From a checkpoint of a small mixture-of-experts model trained on Wikipedia.
Experts: 64 experts in each of 14 layers, 2 picks a token, a softmax router, a shared expert of 256 neurons.
Below are experts of layer 8 (counted from 0) of a mixture-of-experts language model. Rows are named router (the router's row for the expert), gate (a neuron's input weights, with its number), up (a neuron's input weights, with its number), down (a neuron's output weights, with its number) and show model dimensions 192-383. Each number is 128 + 24 x the weight over its row's rms, rounded and kept within 0 to 255.
Before each expert's rows: "raises" lists some tokens whose logits its average output raises strongly, later layers aside; "gets" lists some tokens that make up at least twice as much of what it gets as of all text. This comes from a sample of Wikipedia text that the model never trained on. Tokens count by the router's weight.

# expert 23
raises: "|", " ^{", "==", "According", "^{(", "Source"
gets: " |\n", ".\n\n", ")\n", "\n", "==\n", ".\n"
router [110 159 137 123 110 150  91 167 121 129 126 160 148 127 145 113 125 142 126 155 112 109 120 120 139 105 129 136 102 107 120  97 101 113 139 169 159 110  94 127 156 120 127 111 132 133 159  88 159 101 152 133 121 132  79 106 126 121 124 101 131 113 151  61 130 108 156 134 131 125 130 101  97 135 127 151 121 116 108 135 139 180 172 130 119 147 138 139  96 152 141 131  79 145 140  77 147  80  94 116 156  79 133 140 180 143 166 126 210 116 111 157 185 131 155 107 129 114 122 127 135 141 102 139 129 168 140 139 136  80 139 174 141 175  86 119  98 161 187 146 147 113 168 129 135 141 134 130 118 118 124 128 116 126 139 158 133 116  83 152 106 119 117 141  90 119  97 158 111 150 139 124 149 103  93 115 142 121 115 111 113 110 104 116 114 131 122 179 110  97 114 166]
gate0 [152 109 171 102 122 154 145 129 140  98 139 106  58  77 114 151 134 121 128 130  63 111 153 160 113 150 112 136 128 167 129 142  96 116  95 149 101 104 132 153 112 120 158 135  94 159 126  97 143 111 145 134 163 114 108 130 150 133 105 127  85 106 132  83 134 164 160 114 148 105 143 135 127 130 102 132 150 128 146 153 107 133 114 108  79 111 148 134  85 105 115 186 111 106 109 108 136 155  84 130 111  67 138 147 128  69 169 158 140 113 106 109 154 134 119  98 104 107 101  97 160 148 152 136  97 124 101 125 130 109 140 186  88 162  84 155 134 145 121 125 108 114 128 133 142 149  83 138 158 129  90 105 156 127 142 104 115 122 163 158 114 103  62 176 111 116 124 126 149 138 120 162 115 135 105 123 126 124 111 100 110 144 133 133 151 167 158 114 112 132 125 164]
up0 [114 134 163 102 156 111 115 120 102 158 125 133  92 157 120 147 119 102  95 124 169 114 117 144  91 138 112 159 150 176  99 106 102 118 137  91 167 112 147 108 116 168 139 136 134 120 121 172 115 137  91  60 125 132 146  91 129 121 163 138  99 154 157 128  99 133 149 112 107 119 168 125 129 122  92  99 112 118 130 121 156 123 133 136 104 104 107  98 132  94 114 107 131 106 166 163 108 109 133 124 125 137  79 105 114  59  81 126 122 123 130 141 111 122 128 182 115 111 158  94 109 105 115 129  76  90 136  94  95 151 124 121 148 107 171 106 131 129 109 132  88 156 142  95 150 149 158 110 120 102 146 146 154 149  71 184 116 130 102 139 115 115 108 158 120 141 130 121  96 145 140 112 143 166 112 102 114 129 128 152 165 117  97  71 131  97 114  91 150 150 123 141]
down0 [146 157 116  73 131 102 143  84 129  88 141 126  85 145 101 124 125 129  86 141 104  61 139 161 158 167  92 116 180 141  82 100 124  89 109  94 138  81 113 108 159 140 128 130 133 113 150 165 114 177 129 112 141 145 123 128 150 176 142 112  91 147 180 150 111 168 181 148 165  84 129 105 113 145 133 152 135 129 124 129 102 107 122 134  66 109 144 112 155 102 109  69 114 132 114 118 154 120 134 120  92 120 140 130 129 156  76 148 142  82 108  98 131 130 207 135 130 133 131 161 138  63 160 157 127 106 137 114 127 118 162 119 148 128 148 113 136 117 170 102 114 170 123 134 100 146  74 131 112 146 103  91 123 105 118 110 138 172 128 174 157  67 126 161 102 120 105 109 140  85 164 162 140 160 116 132 148 110 133 129 119 108 100 135 195 140 129 121 122 159 135 139]

# expert 8
raises: " touched", "hu", " country"
gets: " ", "–", " Species", " Time", " birth", " United"
router [111 116 142 131 118 120 136 110 110 151 116 140 130  96 145 133  76  73 152  94 133 185 140  94 157 125 154 128 175 164 130 154 181 117 128 162 142 113  88 117 127 126 105  78 135 123  91 165 126 109 140 120 143 159 107 145 138 107 156 178 143  72 144 124 133 118 149 144 140 138 145 133 124 169 134 144 132 130 148 131 147  94 148 112  95  80 125  85 138 146 114 128 144 116  72 138 102 193 104 163 118 159 149 165 103 135 120 110 117 130 121 130  85 120 120 113 156 120 121 145  87 139 125 122 143  95 172 163 127 160 117  89 131 139 146 157  91 115 108 121  93 127 114 124  96 100  97 143 189 102 143  79 123 145 126 173 159 133 156 106 105 138 134 156  99 107 139  87 144 132 105 102 127 145 120 134 133 147 117  92 138  87  78 117 141 165 117 103 111 164  97 160]
gate0 [147 123 150 105 128  91 142 112 111 104  72 139 137 121 149 114 138 162 160 143 123 120 112 122 136 160 147 155 125 141 107 135 110  85 128 125 190 114 129  99 149  93 113  77 109 146 132 136 146 173 168 130 102 150 159 117 130 161 144 117 154  98 142 101 146 161 121 123 113 112  96 138 111 136 118 108 138 168 151 133  83  96  91 101 118 150 126 141 126 147 131 162 131 160  72 165 142 115 154 104 108 130 102 123 129 128 124 160 157 121 128 105 115 115  97 137  98  88 121  99 148 165 179 163  95 109 135 142 138  94 164  84 122 135 122 131 139 165 117 136 172 128 119 108 126 150  89 110 131 189 146 107 107  90 129 175 160 145 104 120 123 118 133 120 116 136 138 146 181 158 135  96 115  60 151 112 139 102 134 132  92 187 134 125 107 136 173 138 158 117  89 176]
up0 [141 123 160 186 141  87 110 106 135 133 115 123 162 138 133 113 175 142 100  92  99 129 119 136 174 129 144 127 147 138 144 138 153 123  80 151 142 131 106 145 153  96 149 137 162 112 119 132 148 108 126  89  97 151 159 172 102 126 130 170 101 131 107 117 100 148 126  99 138 152 149 150 137  88 142 106 154  95 100 126 147  90 106 117  67 134 148  94 143 141 145  83 136  75 146 156 109  85  61 155 137 116 116 151 164  98  71 139 117 147 120 159 164 127 126 125 105 132 130 142 137 124  95  89 157 134 132 128 113 119 138 118 143 117  80 137  93 132 120 120 114 139 166 133 122 117 123 147 124 142 187 117 106 174 153 117 166  91 192 136 134  79 102 139 139 106 106 100 144  58 116 154 124  80 131 177 143 146 119 150 144 136 150  93 140 104 112 100  83 143 116 121]
down0 [111 139 135 106 130 162 132 123 125 156 118 137 104 148 108 103 110 184  95 105 133 132 135 120 119 125 134 147 132 135 118 136 160 120 170 130 135 123 149  82 117 141 105 133 106 155  98 138 133 146 131  97 108  94 151 139 106 124 151 110  82 170 121 110 104 132 126 204 152 127 158 128 139  97 100 111 110 168  92 159 147 117 185 141 132 128 156 106 112 119 129 120 135 103 118 129  64 138 158 136  69 117 116 104  99 122  78 120 113  86  45  99 162 133 126 136 110 141 134 104 133 165 175 114 159 114 114 116 168 142 106 172  97 116 143 108 114 147  87  99 121 123 147 139 145 163 161 134 135 132  81 158 129 158 110 106  93 125 141 100 147 127 135 154 115 125  93 122 100  88  98  83  84 116  89 161 159 158 138 146 153 134 147 123 125 104  63 127 145 147 163 145]

# expert 61
raises: "3", "4", "2", " |\n", " |\n\n", "7"
gets: " ", "–", " ·", " —", " (", " −"
router [147 123 139 137 125 131 149 153  96 116 127 132 115 124  87 129 143 119 118 135 143 165 116 114 169 130 104 117  96 108 122 153 130 103  85 192 133 137 110 136 110 115 151 116 128  82 117 127 149 154  65 145 107 104 136 118 150 108 123  85 162 115 106 151 135  99 152  88  92 143 132 144 141 111 144 145 112 116 118 125  73 131 144 165 109 127 108 120 131 102 122 120  87 132  76 105 112 106 122 152 120  96 127 142 124 108 165 140 138 141 140  92 122 147 146 170 117 109 139 123 148  87 135 175 135 186 132 153 119 143 158 138 118 126 130 124 103 117 136 120 147 127 149 116  93  92 145 112 187 170 130 179 118 120 153 111 133 118  99 100 141 134 154  81  87 154 102 116 148 132 125 134 123 156 119  66 146 131 106 138 121 109 154 173 144 131 121 173 140 105 122 140]
gate0 [145 149 117 127 132 198 158 150 174 137 124 136 135 133 148 135 137 161 106  78 148 107 148 126 125 131  93 107 116 125 136 131 105 136 126 148 152 138 171 145 115  91 135 171  86 118 152 143 101 131 131 119 152 111 139 213 174 139 116 115  80  95 150 150 143 154 106 172  83 121 151 141 145 130 117 136 129 176 113 124 111  81 108 109 110 114 135 131 113  92 130 109 127 141 123 137 116 118 158 116 105 136 152 169 157 114 143 145 141 111 142 112 138 110 157 154 154 123 145 125 135 112 133  81 147 132 116 171 141 134 112 139  52 110 116 137 105 159 140 117 111 129 188 134  89 128 157 152 131 150 121 125 145 130 120 109  80 122 101  95 130 145 142 113 145 135 155 139 123 122 135 141 138 119  98  82 112 137 103 106 140 109 112 160 133 125 121 153 155 100 136 129]
up0 [130 147 129  90 190 123 107 179 159 130 134  88 121 126 107 157 116 133 122 140 152 110 124  83 127 141 187 167 143 133 125 153 179  85 142 136 149 155 103 102 133 152 136 124 124 109 168 140 124 141 157 185  96 133 143 140  90 123 119 162 145 192 145 115  96  76 141 121 165 126 122  71 138 125 133  91 103  96 120 109 137 101  93 124 150 150 128 127 143 151 122 133 173 147 154 158  95 125 134 146  88 127 109 142 115 116 146 116 143  97 133 109 148 150 138 165 137  98  94 135 153 165 146 118 135 132 127 114 106  67 158  92 173 151 134 163 139 130 156 138 114 125 169 155 130 129  88 144 154 142 155 130  86 137 149 134  92 142 162 137 151 139  99 140 137 117  74 131 107 127  82 126 162 118 115 136 124 137 137 124  81 141 118 126 153 167 102 128 124 120 169  85]
down0 [138 189 129 152 154  88 115  94 126 101 103 129  96 157  95 160 131 130 129 101  96  96 140 130 125 139 116 181 120 141 122 128 148 178 115 126 114  58 138 162 107 143 106  75 125 138 110 168 151 133 139 124 125 147  99 146  88 115 117 123 151 126 151 122  80 125 125 142 154 136 113 115 126 150 112 111 106 139 147 124 150  87 137 124 108  82 142  96 130 145 106 160 126 164 166 148 110 176 104 170  99  96 145 147 109 102  73 141 127 126 131 114 132  96 131 104 114 138  95 122 147 150 181 124  95 126 119 152 108 143  81 165 118 122 163 121 130 100 146 127 137 139 120 137 108 143 136 139 153 124  99 106 110 109 138  86 168 148  82 135  98 133  94 126 124 104 116 101 116 139 162 119  68 147 109 124 144 151 107 111 102 117 113 122 170 110 150 143 121 136 109 174]

# expert 9
raises: "==", "===", "|", "Sc", " ", "Political"
gets: "\n", " \"", ".\n\n", "===", ".\n", ")\n"
router [146 137 188 109  70 155 111 144 145 118 131  93 158 164 120 141 143 169 106 142 113  95 115 107 169  98  92 149  92  92 138 129 172 106  84 119  95 154  99 140 125 135 136 117 128 122 143 116 146 125 113 119  99 116 158 143 130 145 126 166 106 134 110 130 135  88 137 135 146 133 125 124 121 107 143 138  92  99 124 127 142 178  96 144 123 123 155 109 104 197 127 138 134 113 165 177  87 104 127 155 113 113 128 128 109 112 148 172 147 141 128 137  98 115  90 119 156 113 160 123 115 127 109 117 164  87 162 125 112 114 163 140 141 152 158 113 123 144 132  99 139 143 128 103 175 120 151 158 154 143 161 120 135  65 162  86  90 141  95 109 118 151 122 158 107 151 123 106 106 112 101 150 138 111 116 139  82  84 103 138 122 125 162 124 126 113 125 139 135 115 135 161]
gate0 [134 144 151 122 102 139 135 169 141 118 189 156  85 130 145 106 146 129 128  94 153 156 139 131 155  53 159 110  99  99 103 113 153 118 132 109 130 154 109 156 114 133 149 137 162 102 107 136 147 137 131 117 123 126 137 122  87 140 127 144  98  95 100 161 141 117 152 111 132 163 117 177  89 132 136 152 131 146 139 177  61 140 103 145 133 112 146 126 150 126 124 146 119  81 112 109 104  91  97  98 138 158 103  91 139 142 125 152 147 185 145 146 104 111 149 107 142 106 125 145 136  96 145  71 176  89 167 111 153 122 146 155  94 114 114 133 121 172 116 125 147 138 116 148 102 137  85 136 112 126 142 154 134 113 148 145 169 127  95 127 158 113 137 112 132  82 140 163 125 166 141 135 150 131 129 131 132 122 154 169 109  90 112 165 168  93 147 109 138 124 134 118]
up0 [ 88 118 146 149 123 133  76 123  97  75 166 112 138 146 144 141 137  99 127 109 121 134 112 139  72  88 116 169 165 140 174 124  91 120 114 138 150  99 105 131 121 115 158 131 111 143  98 128 126 139 194 133 121 117 122 105 140 134  99 150 146 112 135 101 155 100 119 139 121 101  81 108 137 134 132 135 157 156 140 133 148 106 125 154 104 121 103 130 127  59 170 142 188  92 108 128 127 143 100 118 149 165  74 186 127 155 112 151 124  78 159  80 107 144 129 134 111 136 120 123 114 131 130 137 172 148 116 115  84  91 106  91 148 132 146 125 142 109 139 161 149 106 151  88 125 170 123 145 144 164 141  89 152 129 139 144 156 101 165 118 126 130 134 132 131  99 144 144 180  89 125 101 167 133 149 114 158 129 143 124 124 147 133 147 122 124 134  79 150 156 147 116]
down0 [ 86 125 110 164 114  86 153 134 140 118 141 119 119 147 167 152 133  86 145 144 114 108 108 159 123 136 120 139 128 115 115 124  84 109 126 105 117 129 129  99 108 155 101 117 123 156 125 135 123 139 141 123 126 148 167 135 107 147 136 130 122 214 124 102 131 113 115 139 117 142 138 116 121 138 108 125 141 141  98 140 133 113  78 130 180 103  96 124 162 146 155 151 151  96 172 127 133 137 137 132 110 150  88 139 127 178 162 156 146  98 178 119 177 117 129  83  95 116 125 118 118 138 136  90 114 125 158 137 139 113 118 122 146 116 104  95  79 133 162 110  99 130 133 147 119 130 120 130 140  69 164 122  83  89 140 109 115 134 145 141 154 113 122 117 111 121 119 134  76 124 109 170 148 153 160 124 103 128 136 138 158 131 142 114 132 119 135 139 135 106 148 153]